Below are experts of layer 3 (counted from 0) of a mixture-of-experts language model. Rows are named router (the router's row for the expert) and show model dimensions 0-191. Each number is 500 + 40 x the weight over its row's rms, rounded and kept within 0 to 999. Numbers have three digits each.
Before each expert's rows: "mostly gets" lists some tokens that are sent to it at least half of the time. This comes from a sample of Wikipedia text that the model never trained on.

# expert 25
mostly gets: " New", "co", "ta", "da", " cons", "As"
router:486505509492464536417502524519499527504508525435438498476484530450437496480614498440485467441524488509516453506502513442489529482480532485507528441500501481474532436510516522535468507463484496480383526508481397516536567498526509509463469544518529503441458462457439456456534533494508490526464467574537486535569543508496401555601556537523490570563440459561472493545489518488468492571502495547513509549498472563489430537453464477460514488505559545486465478488523542480466518508562501516461418501455438505471481453420472518540570577482464508488496536501476530525517518435378499527

# expert 35
mostly gets: " South", " North", " West", " High", " long", " East"
router:458526439526488550523464522500497565534513424448530558527570505483558533457531622490426459518535525519544485507468610483467520532544478541544454522582466584546387542494533456441519508472493489492497542480505518559547485471504555478471567509526543484506524514501522439420569481544485530416462511499447515458496520590510520550562503425512476524539506584507511471469443492536547562482506530499487575503540505440460449550497539520482507516541504517495467464524498465561527493549486495517505470533522471550490526517480473514494463545462416509464471432490482502528529522559474541569

# expert 3
mostly gets: " state", "te", "ef", "t", "0", " et"
router:465440494472451524498444528501572478499465502500459451475555484432553537452608551440488466483582463502512421481532498478453497483430495553533482520560511504522521491447528506519539563560439483480508517465471487507498509486544468456454527484413442459542457496498560521512492416510463497443523500528460481513521479478580473550494530519516438424565537545492501522491469483438505467502462454497526488478435485492540608467423502521559538443466572495480480481504508548482463517499520498577551391542470426469545533455487513478467525519414474495533480490581454476473444476531471456491

# expert 27
mostly gets: "han", "van", " Ben", "ji", "chan", " Minister"
router:491465489500487470493566479495462516533471452370560503552419418487493500525449564539493499483496457491453515492497498472481408483543446480494513529413540441488535504590551402481526520549527516499538432460509444485452501492475483557489455445467482499454495523488527491537520471412510447522542593471473494478513447448505489542510506470495568531456496465498481482482562510451460508493472512483526509442551515468489501485494543537523550562485523503505480538483563546474519498509503459529446546443456546525488436499570490452505601487517490451561502453486523455438525521412549390545

# expert 47
mostly gets: " used", " use", " found", " said", " Court", " announced"
router:531526475493518422539480520441558525506555572478517500537484520471441418507584432553501503445533463490462495453457442513494506530530540493591497498463524464494463505535512526517468495506499417495488434539491493504509499539553526502524456478466545532537507481566497462411490494500478560430607430445477525451484497480504559531496455438521487514532518489510504442486424478454458488449476520461552563419528519541526573514501458468503512529523566529554586475514535584456536544507490517402499493558510494541549517490530555476550472523500547440575493576516469469485499558555516443513

# expert 49
mostly gets: "ence", "nce", "ication", " Space", " Russia", " Brazil"
router:575512527487605472452524534533478434483572510473490494561467466484540498498537485514475456526457477465530519504549566503522473523486493578449575565470501475517578561477531485567526472565449584552482540546518478448530466467529612470531575555488502509490562499540431500447462505537441498525483497570484447427549552467443502478540498472505556504582536490520507503443533521467466503464512508454543536479527480469511519469476574527574432482519529538467470454452522455481554535459453438475488504527524464456442547512544504468523474461506529490445510504484444480432463453560534467530

# expert 43
mostly gets: " qu", "\\", " comp", " ass", " imp", " app"
router:498404388512475488503507571502531449485480456597518502453528439507545455452458528538543471514538443521547529410493529485530496510527495583500552576467535473508559542540532570444449541529471541475447591386492531507504516494485488532456507528552469451487417505529477548510489463512524541507512469458535473543497451497478493516532461536523443465552454497556481480454493521517521464448488563465444506523469467507587460530509459465561526558478476429512514424485535510470488507507537524488550556471488489535480420491527478448499485402549500437506469540525516500498510560475518499436

# expert 39
mostly gets: "ry", "my", "ter", "hy", "ury", "rop"
router:494510547565488452512460473412544455490472439448435459499479468430457471477526502447472514490566501580524428484549453528484463539531491463472507464492483420477507482484510451465434530562580486535512480481590443444447420497458514503507500533525493455454542494436443486542519473484511547454545522570460529415447472557520431500509494478500462508456509448469519570541491511510541421505482417479544460507491498498458553494458542487588512463519453520498504499501527503461537468485557450470539520494532561517536451521439461480432530462502461517385504527557461528514520462484424505505

# expert 53
mostly gets: "es", "ins", "de", "des", "ls", "ves"
router:456430493460473496499513520600534496475538485483476485478528546475510559484491460562467555474525517490423442556577502524457490564540546499475555452489451529448407511503425555529492460510472537441506452511508506478486425455489541560468439495541435507480491513514432558508529482507464444566531555517469543474472535454507536537506478510495484514427458521558535502438467460531491406537395491456496505471435466540480561508476562474512507448430542538506498478434442465453411464546525482541530472558555468489493528542477485563543428497547470566507531498526479478498517470555514514524

# expert 10
mostly gets: " Aug", "ー", "Japanese", "nel", " Dec", "°"
router:556499456541484461479532483482515564492425498541506500523496511459537549500536466552508537510563542460498524463493574447534458459452549513520525426520494561428571494444463514452495501494494525495559558434484510547500536488559497454519493447537471573515515483474522502511440514539505534528503492525474535468541500510511523447514513544529461496461461498462524451569499434615519545459523547463432466558489446542472486467471544516596469464420499461494411480489483443534544491448526478473522488622520504499497448556530537546421461518425556544453495467436432501456505571503477528473

# expert 56
mostly gets: " 26", " 28", " 14", " 27", " 15", " 21"
router:494547507514537498465531548468545411458477519544539498472548466452450519530440531445561533543509492562544473533458453487522468533491571532495408509520441580557479492489428504565479527461526520513453483493511541534539420445532494503414511562533497459477570525541552507592399474490493462473597549487479518492504487454542524524515553478491549491459522519469459515521477500563454571568505470462525535492571477470420540506464524485526535481469435533491489529479513534494510477552468551512490464461516553536514543434536492562514476478459570462498437485467499539578526582508477542505

# expert 37
mostly gets: " H", " S", " R", " W", " G", " second"
router:553481496539515467501451548515488458518494497509503517503523467494465517444501501432532478568540548505513489443481523500503543490499428454441522534533455503422519458536488594494493520479488514486551545473475504519477607405512468499540502485514477539555462460553557514463517481531466471496526483556481514507489436545571460537460452565458485486483451522495514522533489548519558435533569541495528534524539506509460546461480555577506503571567505427549425454521579603558507496537442571447493497531485569508585481429543544505526457486525491526522506570393483431552489500506524496510

# expert 33
mostly gets: " in", "–", "In", " In", " de", " until"
router:482430492541471482524497516594513542484512548547552469455503509481521475561457473544499473500553425518413518550512494508473496541480479478547442454533504533527544518463454562546433469535453515513465495516517471518564514515470443529508491516561454469491526549503491568463516548549566477469513524465565495514504554464503511581472570556428554422496514489578543473542531464473497586457470509488478443492438428501488515561541501468425538440581515458481492505543452415501524484476439486473494485413529469419549489469541497460476525538551486581532530505527494579504476471462440507496

# expert 21
mostly gets: "\n", " ins", " ex", " Att", "\n   ", " *"
router:505484516515508572462450508454524532455527429549530483446450442583513504486497509496503511526481497509466489531469492469515555568453502441467470485514521488529408525561523444448434514480437450466520505461510556467441513522512473537543512518547466437531499565485528553547480511532578515421509445534508452546409431515467505520504510482557474501517518446481480506512443469541524502545496399559513460489514444530532508520470465565533539575522452480444506487498500516489526481481502529421570489487518533523554501481543525510571497553547570468496594400523603546417540531495480515476

# expert 54
mostly gets: "\n\n", "|", " When", "The", "\n     ", " scoring"
router:564550488519506541444477526508480531428558546559500610484446573426488570449509493544548512561508501518541481448467520485498552458384495544421477514541510487481495543511470464513553487541510421582446489500512546406501532445514471477494500457440481463491533472551460512474496505531408524546489540471532496527495538515564456512450454457493496433501425515523542439530475521494478540591530492419452439464495506478525476520520545435498525489498519495478490529475476492532564490536477574434434545493489500488564531534510563456518502536485475516525504476456491557467580502497480466444

# expert 13
mostly gets: " by", " including", " than", "red", " du", " like"
router:519484531484453451465491523468501459528457524418524465470467549523452461480516495518516533530463454490476444471498430505535453452531488464487522471528541549454479456460515551523473535524491485540493503542509572559489443521457429507443497486450487458558518493436492560505498606447506539504490547501486489475541531502477502545430515515587369509585529560437490496541473567482462522518522467487444508486497502522527459522530466425505506462511547473524599421558429597538471551478553447424445519529500501537532449476469496442544497510505544450478469425499422503513512464536498496457

# expert 30
mostly gets: "{", "^", " [", " −", " MF", "equ"
router:501449532550529493479551461520547511503450538488532498568480523480511541437467522526488534506457450555537451525447527425567473491514556481461518464488458462460573567459474471527494524496519458488494463440561449518513650522503535411563494513508485524561501502566435478538583499525501513467462500531485494483455493498433492479496486463464474447436537435566576493480462485445445534489485464458491512464577487496468530527528467582448416512534430492498554513505503543500488443540536528458513566509452572505504503459481441504567524486558512545500496486469557549526593520506493540535

# expert 36
mostly gets: "elli", "phi", " Syria", "Be", "Ar", "via"
router:497495511580514545511463408460467520439458614492464505573456513506497424483480461493492496539453442581487503515559460520596451494511518493411482546450509443473440502486429385445488518529565489548513498522483481439578493426492507453516540581490451516537443425439440542441546546508504502529466512534507523516464515408505542475516476478470500473566475459512533464513506474464458510556470502504527534552464525554487474491562520488417540464540527506505486495493474450448541569525463539502506504473482511488475479542531442506555510477556494482446464481542473534490458446495496473542

# expert 24
mostly gets: " the", " The", "The", "the", " an"
router:581417511525520560495494524542491581502464435527557549408543472510458552500459415516508513522577519464496546518462466510475554444469511549485478510546517515459498398521447532497562531474516453575432535500501495477534494492474493468497485462461525514466432471456526493506457433485424468499473508557462465479512565481493529523570491449473416544564464567499478528462510563456494479510500506451504458524496524527455451471503496421507464457445541531480510428584463527522514435510428430532515491446524438468525465458458473497479515463548444501483455576473491537530568524475469448501

# expert 17
mostly gets: "10", "00", "25", "11", "17", "16"
router:504481448505508469455491484468405455497515569532431466556513501543425515536528468514480466549453502505513533498558463470537465465462544542448582473472475490501507496544467542500529492538506551429432508421500445529519482554472506478518518414481499503394487464518566509476503504483571545449602555523531510551534494521483502472437453525509536532464489507508443537514439445498547547523524540512507460552508474567566568539470527571468413464499459504479498459508526525492583553542450439493475491573464481517440480432534506540451483499460496502528427445541538516511484435473433552507

# expert 23
mostly gets: " at", " during", " under", " about", " following", "On"
router:506421525512528504498495509476471471521464526440490546485494426460489483519485459431439463554472454442483461504448481521570526484495509462492472520560521483534512521486423553556514511559489471504492501549505484497502516512476506584508575544552498487525467459515519528531579452493450470454541558432525605514468544521498494428561500401430480530487534481412574446538536430538488523484438437434517498555453563525482493540521500493561480518481584498479532549503552539568542476516482533523545483471554494547515476520555537483522488480556552458587499428467526542524524441506551527554

# expert 62
mostly gets: "}", " •", " Area", " Coat", " |", " census"
router:498548506497501556480538516429489421455527496504519505498440540509577447494515578471476468550498515519509531473488534442388503475466527553471481474544506525488450499478495533499531514522452403561518480530454451463452469504526533460502525487510444532446549487498580495543442460482422472582512496536507420514458519547508486451515509473555540492470481510445470509432477425449453533554445526534470556495557527493520492437517481450447450491523501556549438504457432463515479497438580515426518459500529524433457572557512460452546609513428544458532509534519480490484466514497520504529

# expert 57
mostly gets: " (", "án", " Jr", "ón", "é", "ín"
router:507450538481516532444523469529449499435523498458507465440579386458492429489475494507442528444491498569511453491531588477463564537484472491510515398510530496496491494441470512433567508495489509441561419476492493480529501525540501538474533481511401538481504447519559507539498564479512441467480477453549525555465556543502475420451530564469503451473565522430456442517510487472465456484490522482523562537494515462491463476430518542496511497559438464481537551454506473482447549470503434479481496478485513438489446496477500463531553507590439548469484524429561486560429472494508523494

# expert 48
mostly gets: " m", " La", " la", "ae", " mi", "á"
router:530552458504413488460466455500536493522489501459443540499516550457507554489571466507563474504518470539506478493500499456466515534423518478554516481504521445511465558510468478458482512523507502537490445453485525486557491448532486452509540586459465542517552539482471487530447460543570500472508558486551512565568468475448557524523534453514477523542525552572469498514467458546441541489500511462490513485420520497573544478488523517485508536533534432537498580397561507486516500519539419524527431389510457480532588498548508451453475509476457460477471588488488495487520445552428550600

# expert 14
mostly gets: ")", "\"", "]", " Gallery", "”", " solo"
router:476452529525515462466472472532445519517490501556492482554451469538579552478541496495573523567484471526519494524514446510488376495482502553469464509569430523583436403511434478535508454481547510490532559536486508515521530516536491466477535538521532473546448488575529467541415494520555422531501485533421511437542461507577513453455556482515465467465503553459420509495473431525548404516520501454506574502505525506540465469418523441510490469483547454460472522492528529593494480514539525527493494501547484503510479459488484533512551555485462512549432488467566467489511466526576516539

# expert 41
mostly gets: " and", " to", " while", " with", " or", " see"
router:499553525542548481490463558457531492541482549491486466435493551441511467524550483490454535537526495475495593586480437467467515534542524461481466501473522475530480536524512516533497504405467557499494484530511494408529447567490477552480501478484568493530523498498520458461531495446492555611405511524522556460505482510488508426480484491483539508478510518503531520574512499474531461532492500484549442518471473477440442500494498504543525492530576495425555492608527458496431424463504556551540536512414539466456451444488552431428467500553529430496548524509446515413523520496459441495

# expert 16
mostly gets: " River", " York", "wood", "ville", " Black", " water"
router:554520447515503522558503543519427419503522537503423421549520525489530476474480440497434464559470499503570532540532554482545483566514516434486458521454543518499509467425561438534507412455517508533497522462480507509497413466442497506485490480484547463568502490469516519469567484462514441425524579545456404559526526532495491537422443496465518448521468514484536608516471553509517578481564536458473490524506465553535549514502446518463505544489533509503506486546494527529537490501465445592521468550455499522483543462443529503494551419470520447478480514471505550492429501513537452534

# expert 45
mostly gets: " he", " It", " it", " He", " She", " who"
router:557473548467454470461508441458537479472567483497463468461492480485521508528533540523494585564404422499471530493456420446468545505497499558533514573426501563542565406560521572476507516503584517540527526496544568506537536503511536495484513530493556451530548527487499589560539560496562487493489517488570487465482437467544593513551550481477483605467470481457483478488479505467493490495426529467516470470438556497516500504491565472473468502491441443508450506541586507441461476496488433518561518474511486516501529543562561505507564512459538507524518492488506547542503544540481472472

# expert 46
mostly gets: "'", " his", " their", " its", "’", " her"
router:483428481502513565454508504478530486519511548424517575476453453487500529526513528497519442455505438460485545485507495522524552526534474525528483445424518546499578514484530527458578509526459476552443487444555521500508478465439561580451483562455528478512596446544523562528505435537590491530508451473468547422445511502563487431502544498474462484492486528481443476604516527472481462525513609518546518526487494508457539505505439540474582503500456422494523481510464517510550488485506575509580474483514532463520515495501503525558472499557495526459518554500497399486502567469501433547

# expert 38
mostly gets: " States", " them", " people", " they", "ers", " members"
router:510477575490543457503471465505479458462498512472531474592513545556489498472506485472543531550510478545496459528557505442527543491565497508458450568479432484463415510507560518570422484454503516471471490582565568502508545491485534530494542485451441457494454528463460541523419532514471527543512516492477457523499450456519500476459411478399556552524460466504517442494563564489541524475506424470573569500495508549490529557475485460505523522444502459579560468444460506527501574532457562447586541505516467454473469538473487455510467453500496569494567516506546490493497511575530462509

# expert 42
mostly gets: "cc", " Su", " Mi", " Sa", " Ma", " Win"
router:501520517509506501532571447444518517568428505445503457490561568509541518418567556483535489491477543517440455573428538472466431437508455474466445541535518513552441504529505581523528515496553510498528518438535510439481550454537462437540546440479505501574515502510528523519461517445588467503531442522496470572475525510465499440488492513580515463469543512524515451500492514497559554487471546516498423525491438482514498515510505525471522497551418507458595525486462453509540505534565489547546486492446485527504487528511528553450505432494406434520511536516490556559500543458422487442

# expert 32
mostly gets: " American", " National", " Country", " English", " Democratic", " International"
router:544533522487500492475487507498576580443462417569501441482482446520554599478452514464498445514432515534530476530472534512546428525479397480493533450533496506480525529546494486408469541573468476520565498587517424533468531533476530452504525461448506482444503554454541502468456464415465511479508431495502441449522495540564438455467511451512450495526523525505495493498520533551489509419549419512411501496484457472508486509519422505482469506452469530528465450471566463485484531420457544500451488525468454437526510502432552521523489473500479473539454539519507592512492467472506506494

# expert 15
mostly gets: "X", "ut", "Z", "ix", "uc", " x"
router:486587551557598547498542530515485488475449431512529552548520551468460511488458502523471489460509463451510450515531463493472544496559480499480492556584463517466525560492477527476467546554509529478545443508486566530500625514538478469563511502535566485524460481537436512473509482513541441542536515458519480561513440482515532434483394477554490409519459541564575586570481546569531439486506532534491503538523538501511542488458462502536451479553470493518491560504470520462438510516563480471420534489488529479454485570490497466472453517456487497562475493490518485547466533491421543470

# expert 12
mostly gets: " two", " three", " other", " all", " such", " same"
router:465536485487505560543454491519444501469488509544535513438478523512505538495497588520439433596499499519458490503477446484412542507423491521491517517421572443556505546573447500505517521477503462469524496518525499477518508549486453461463576539499562431444442451447457532464441507548466512469475477483490530458535467484495404455474440516483502520577479557518508501435522554500520442514499556551469508483505494455435493469528486483496532549511514449501453472454413507519503491501499521492542403548541484531559465436489448481416537452521572454511443460516487487546584404509503501488

# expert 9
mostly gets: " \"", "no", "do", "to", "go", " To"
router:502508489495456453496518440519528449492493412486448523414561423541540519515493530488583498513447511513465515445466550534481502486538497509566469477515460495464562548537461516529500418445524483546505503495518483445513579420467501524433562483555480512581495508509486540454514552520497542439536499479504506515537565491504462587553515507515493522534415452511492461456489488521421474590445548531468575512481491484516445495489489539468524436539537524529463539463531446483595421480378535515471456555472467491488463533445465512484444524450484504415482510519486493492518454461459493442

# expert 7
mostly gets: " became", " MPC", " re", " being", " was", " take"
router:491505484476520475490586549451466486580505567420540536493505512474442531445472519452445496496460560495468588467453577517516574508484491465506451512472509564526431517495536477515439480483443507529478515517481509488404531562468493504510568509520546546466450511489486454470540510585503516506404453499464476509527502489429462598510450474448510534502495537431492615441510548455474424441445568541497506523496505496557525475509483494520448486483435521473555552449515551550547539500514541474539454463508462501534526534508505566569458514459444449517463498478525535459484485466563517467

# expert 58
mostly gets: " side", "ward", " version", "ruct", " Service", "rus"
router:464510498476530436491450494508479507536523533450475538528472514504486492493569549457459502493516507477534536514494442535506515481501482508533548446541490427448507529486530514431549467491461510464566500481564448530474531482505532494484524474530509465500441566461431474493557457536479422540530480549479541537493505389480429484420502504591471457546529466454480485453451499582567523556437488529526515427511554589429523513542451483524555510543548490510434536487455562556454537503398477473434524535506482452468496482506446461518494531425528565448456558443493474524505471565524500432

# expert 8
mostly gets: " of", " on", " among", " throughout", " across", " along"
router:524484527435568544570452572519512531550502542437485546447528530495440468487492459494504521488419489441490449539579567565550495520572481551500512464587516485543520540475466491508478554524542576530492534565479528484522569526501479454511492481462544455497475580491545547555497481451455467502455547473576529494495567542459412490544487464505478555440551527504487492561558464497544493511429445453512478512484466507508474540506519515494543501427479561512542431498490465495482484534431520565529502515565498507514460492407457542421403524503595540492497510536467498534506510504515489495

# expert 6
mostly gets: " My", " family", " Family", " having", " wife", " ;"
router:432532504515481497570509500526492557541526554498470521513426525531592536471496432472552509495487457498466507435501435523527549460396407483544472504519498549432534480460419462554492507470614505533438494530501482476507498533548580460512514492469526487478452518496539456548478497498525550471514458485463533500522521502410555486517519479467481542452488462423471546466485527492531531502493471501419450498475503480530491539432490511548443536506462537475484441498493586538507512460500411508520482489524499487503555480525507488490475570555464412469542568607444458515492559569441511460

# expert 18
mostly gets: " Per", " Par", " Order", " List", " Port", " Est"
router:424513563471519466553480560492447525518506504494412518457511570556549531507493593437462515441478553558494461492438484467513456511508525503484470461476461492399493484496536503508500469427430463499474501393546486477527532447474521467496429513532474534460542478556524502578464559471516587542511562531556450457541462514523521482530552505478564445449530482514474500534570444607590518494486537543501549534516549483483562518503486497499478551511484492545539421479477491526472502479504517477501478491500538474452510521501521568498441502477531566516588518499598524488455450493466499551

# expert 4
mostly gets: " U", " Wi", " Kar", " Bra", " Bal", "ja"
router:609522527474488458499481451450469475544473521483510547530438482534478513484501431458506502425469428556466464533503493489547522564563520451465578487460474505496483445564489478461418594522499536447474540487452492410509421493444496513465494498458522530487548528542477464413501464465408502502536496519552535484505571534520521532543449444585496501529463534525523417542480445443549544465512500508502571466518520504526463509543556496489493519425479452512499562563584504424484501460512425501470496509521503548530416534536519554459491521498480530542503487507527512522538524459463576512

# expert 28
mostly gets: "ds", "bil", "ls", "kins", "lis", "iding"
router:468459553486504474477474540558556513450509512493501500506536525495519467519552476454497527489507530508455481514492550474573466484474546502448519507408480529571506512539495492439578493475492516441525548472440477521410473508553570446523459453437535516560434472446510514551426523519420497537511461541445490508435493557517511510499541571559537501477467474467515486437465459487476478529558543533459520464531517557562573547417466495558571469524572501524532483546456517451518536525521401502517489487476535442466522503530515542538493493496422435466551498506574510445564485525538420578

# expert 19
mostly gets: " Al", " Di", " Ho", " Ha", "dr", " cl"
router:439475501506506453549498497522523550510516475557551533481555439482478488457483563498492578511511601467507544490511535451446512494486440454481504520483458490525483456585469462459512509453499531566474475410466500470510450480502483466485447539575438492533487581488457436414435530466527455555502464506443510533427487434440506505504582546572478517528430476517511484456480604564497497472549465485508486450469449529484580543495560450460482474476476450441519446494606518435512550512442494511488525528479560531519477503458484469460547577477530537482482513506530516499504481534427503509

# expert 44
mostly gets: " USA", " include", " ENG", " GBR", " both", " Francisco"
router:600509490510584555473459498493439484440524439581477544515526475525546487500534460541580570437512513511496460503551469418465585531550595519492506518489524540488493531497492481607478498432503489536512511532537420462530455464500525516477502463525490545505479463484559475468469610441432527493557558569514521520519495443500477484451487565526523536603475493485550501468486520452418412435495539480467462530458453433461460501500498497472488586475548480506498500532506502517525526465489497552469502451499484476516474513559540539482475468560495495514485496452496425478468459513544569497

# expert 40
mostly gets: " @", "rea", " |", ";"
router:468492417488490566512479446466480541552469520489557466543540488525509498540457544489524458455470500553500524540464516596480518539491511540476470558578516448484505492508441506438522553517463439433495547516565449526541488534529561494496520505497460542514445453505556506540479516498473470475501512530499523548484533458579532455547549521474450441539478454574529467535435525490517505532510465473459489446449520476548449517508489480500475453418454514527538530583427536506435508435535484461543515463545406455480509534485488522530521473510397392482582516561488406521454534438462500493

# expert 63
mostly gets: "tic", "ous", " social", " General", " political", "istic"
router:445551507410516566476471491511556490463547458438487494584511478439476488549429481429445459552495555444531575425541594598460447400436485505469529544478467484442527500543561478510439505465526489462557441497510420544482510552505506523533506604466480472522477490453538450488534492471517511472501519483475478452492532581515528463531477481517457543533469469502495449544513536430454441533490425485508498488474484482505537505521438448511450539521484494465494446439476492530506512482466518530478549493528473517414499475483562479490481496516565513500497489521416535454554433502498495560

# expert 31
mostly gets: " known", " Wa", " India", " won", "shi", " Indian"
router:514491495523482476475512546465541445563519480437593529581482522514471548476480454447433472490485466596487534504487511478447541414491518464510520509448427506469496443521504490445526535516481476487491539526479559484514444561518500544539487484481572470477506489505590473495504482547571496507493498484533532455526474519560541548477559417542483567469540577479489510505527509511499575519564475418478449510515496467504553513515531472473546475493547515551525557458518448497499471487501531566480495447560494571475538577513427550519617526598427461554577472551463540481519540501514484514

# expert 55
mostly gets: " John", " George", " James", " William", " David", " Tom"
router:454492501428552498558424528470472473539562532529486512531437462471502519542471476538531553493438518517461502528500460495552482478498412456449510441430507558481532530524557542582500493523531543526492489491468535523465417415567527513494518460470536568608445513408514517516443536447519488485514479496561561488494538526409478488437509511525508528477528504521503487493525466513469533497483507538527530517567444536440526471508569465428428558466473461538534455579505505508531473496455492454528584505488511508462560556462584529527571465541518538471516506428507454436480518466484467528

# expert 29
mostly gets: "ru", " then", "ally", " now", " often", " very"
router:474515502524428505528531424476527532482521463527549473495515503564479505504506478514492535471547394538550508498491582550545459533530569497497574479425433503492515481498468564489455505571518500548518581550538523499448498516568587489468492471553464467478550478516478484487478524467481595531508578536509560474570511497517506495493543494559539511487458589513455499530431500535497484498479505465482494583481506539458492560439491444534557465552530504491440556499534469574595455445493440542483468495449507486574485433477468430492519460455554491526444456511468522465553526473476560450

# expert 1
mostly gets: "-", "pro", " Comm", "pt", "oc", "star"
router:506486480566479515454426518521512523408542487552458499459560473484568491497539520471450552526533475465542437496558484473490440543555432592495516499473487606506508465585489518531430517544518563503458456420470574533447458548467478537553442511506439435444533541499466540504475477475500527488521538475594504485539468468466511551533476512553502465572549522488435458416508450501518473470580507461466405482480531441526425490525541523543436433529534555500461488480503490458499486529476555529509523561457553473533500529492514514561485486490478513520480497493545519552506528464446491493

# expert 22
mostly gets: " up", " out", " down", "eg", "ap", "ped"
router:492476484505556485522563530479549511454499513493516500508436557477451541589449561476476464528515491456526482536558560596488458507489527422554474561506438479549415588479557511495477482445487503538500519526504546495526491483510488514463407474497546522440473516448497557474587502511440487551506464478479548466505462529515508543489446487514475461451559470534547480465562581505490523424508472519455447486524452490530458487501591474579505484520532533425558546574455510495490529568566486491529477511559539480494453454560512562515484414469511472480463522562522548482493518495438542433

# expert 51
mostly gets: " government", " dis", " Cor", " public", " television", " enter"
router:505471529562435517519452417590557461479548494502497504584509462541480488563460485428487482484460564582491514492500456553527487517501454464415496533428559508524501457551422508466499559498534529472466530526512568544490546476441485583480566539455529476460484520486460523499551505512478448499460461518460461481502458504512452467526555539535497487455540444474495471486507607437474525471501470478465491558557475489550596583519443545539500465509439496497519434457493457449612496501511533555523559441516533482454489575504505512519480537446553527503519517519492454510464537496507525456

# expert 5
mostly gets: " team", " League", " game", " Cup", " Team", " football"
router:541397532482533559462522525509506513483489502474524508528467494538477424537455546495542479518473617566533497481499462470521539520503448535443472556546476415551535546518543533492546483518526470506451496480512495480543492495477460513518515506458537524468456514528543486521483531443476510489516542505510518553492477507534538510541514551432526526560563529479517488507498468552514456436534527537410465494526574511574586447509450474436444445480466514517536538420462474501537489537530497528499592512515483536431545531429463536549549400479496464496573612448530465489428560481566474500

# expert 50
mostly gets: " University", " North", " Green", "ford", " County", " Angeles"
router:447430511538521557560507476563441510532525484527536419526570495518485570502524547452470433488559519507501467531531469484492505538425489559489509509502527537483524458472439463572501521572457516548470517492463532570523424446527494448518574451521556466477480455442471562496546436514486520481530516501458494497567541515536427481492546536492503467524498522552446432481515526452500481474506479550389538517548483517527488524486494552527465511528513425569514536464554458496434479563496460574475475432467556514487601459505462501485483571467536537518547503496539463504488605477460450472

# expert 2
mostly gets: " May", " July", " April", " February", " October", " January"
router:567526403541485498523469542528512539476467537550506554537491441517567513530491488593500471485524512525503507502490459506482429453492548404592536447452468456533524488488527440503460402496495503533464512487425497504564582472493527511434455556561484539529537430523501487617551504473523506492493476522544496547559519455512497537436523543512442545500528412450495519472447493491525526450516494535496570469539483526470453536568492527473487513446454526528486595602541499539485512477454528506514529494471514522514498470585522461436482494536462533554495429507571532518518509530546494512

# expert 34
mostly gets: "!", "?", ".", " however", " respectively", " "
router:504460549499556500484580509438477474471510509457552459548463504537469512457515491514522523480440508513510563537540482506438541503513569503531536466522506503432482448529492526428558462479521534470463447522479500569507474600532431539445519451531518471460545434516509536552470426504459531482499497454438562485511515469477561555484474479457558452484459436417486507538503435535452431530557488485564513452556474496495527487503545435500464527526537531429418490531438548538557444502452413514487498515500474447521445581524538518545507455421523474534505528448501473518487490602444504493

# expert 0
mostly gets: " film", " album", " company", " work", " Award", " Film"
router:553458495450532531541530389481434498448545555462484462533466526482546540499516554555461563463497513508452505519510501520474448406478476477559492492505540518471531500446556438474449454439482534514463532535580512537520547511525569483532427463449600478490490523556500548506505442538527461417494428542484499500476499476527543482503529519441494484460466502469518508523544523476516476481593446399473469498430516470448539441481451516475507552543481567465466532486459509454558558538505550532497512541533489535450588528554539497541513512456524549516504581517546494470469504507562433535

# expert 59
mostly gets: " 6", " 8", " 4", " 5", " 9", " 7"
router:494544476476567543451436551557578445481544500491541481399513528535462528521459502465486490426474510520598545465575585456430514524580457558447502517453431495544498462524523520561552421496496495455462514428499493546497500479513478479565499497529446564498552535522481538533475503517441527499569525464494504584430513491431506457494495519482547501465507418503518517547509599519466564537530536547465522445543486468496496515472549484477524487475432484493542491507499488502542505559497480498465524439489497495511491513558444487482463470500526432435583538533533449508491503491581575496

# expert 61
mostly gets: " 2018", " 2005", " 2008", " 2004", " 2024", " 2007"
router:596480489512521486558527523513471484429401499546451511510470441490562437489518491555510496483489535536477527430548444499397444532496561515454516492499524480512474462461521508556580456479451530536552567448470479495437470480538560479585490528552475471489544558474502523444483519467521465462489544524479500501521534512571515525460533450521463503511504458473545582528473513553437502456488513513474527503428493518433541507449512460480462486486512549447431551584523472487468459549556523472503399503442459468467528508493443566519446445533459474535421477497487514434427468480525522546

# expert 52
mostly gets: " Ver", " code", " Den", " Gene", "NA", " protein"
router:505527458502463526453514492575535508529491481483480525435501510447459480527525548458530529527531489547440547489463482478536511585475459482458525490475474479505498479516544522465510560521461424510474467458408482444422557551564487461500480471455446538546440521486558461521449456489490449450489543392520552476465450437470545458502593467444545452456434568517509512451480559448510453471490500573544439474445481563499512467429547508530513494529472486516461411454535572464520506472474550505457504531501467507500540485463449484541466499537565456499533434498442479470450521522431566480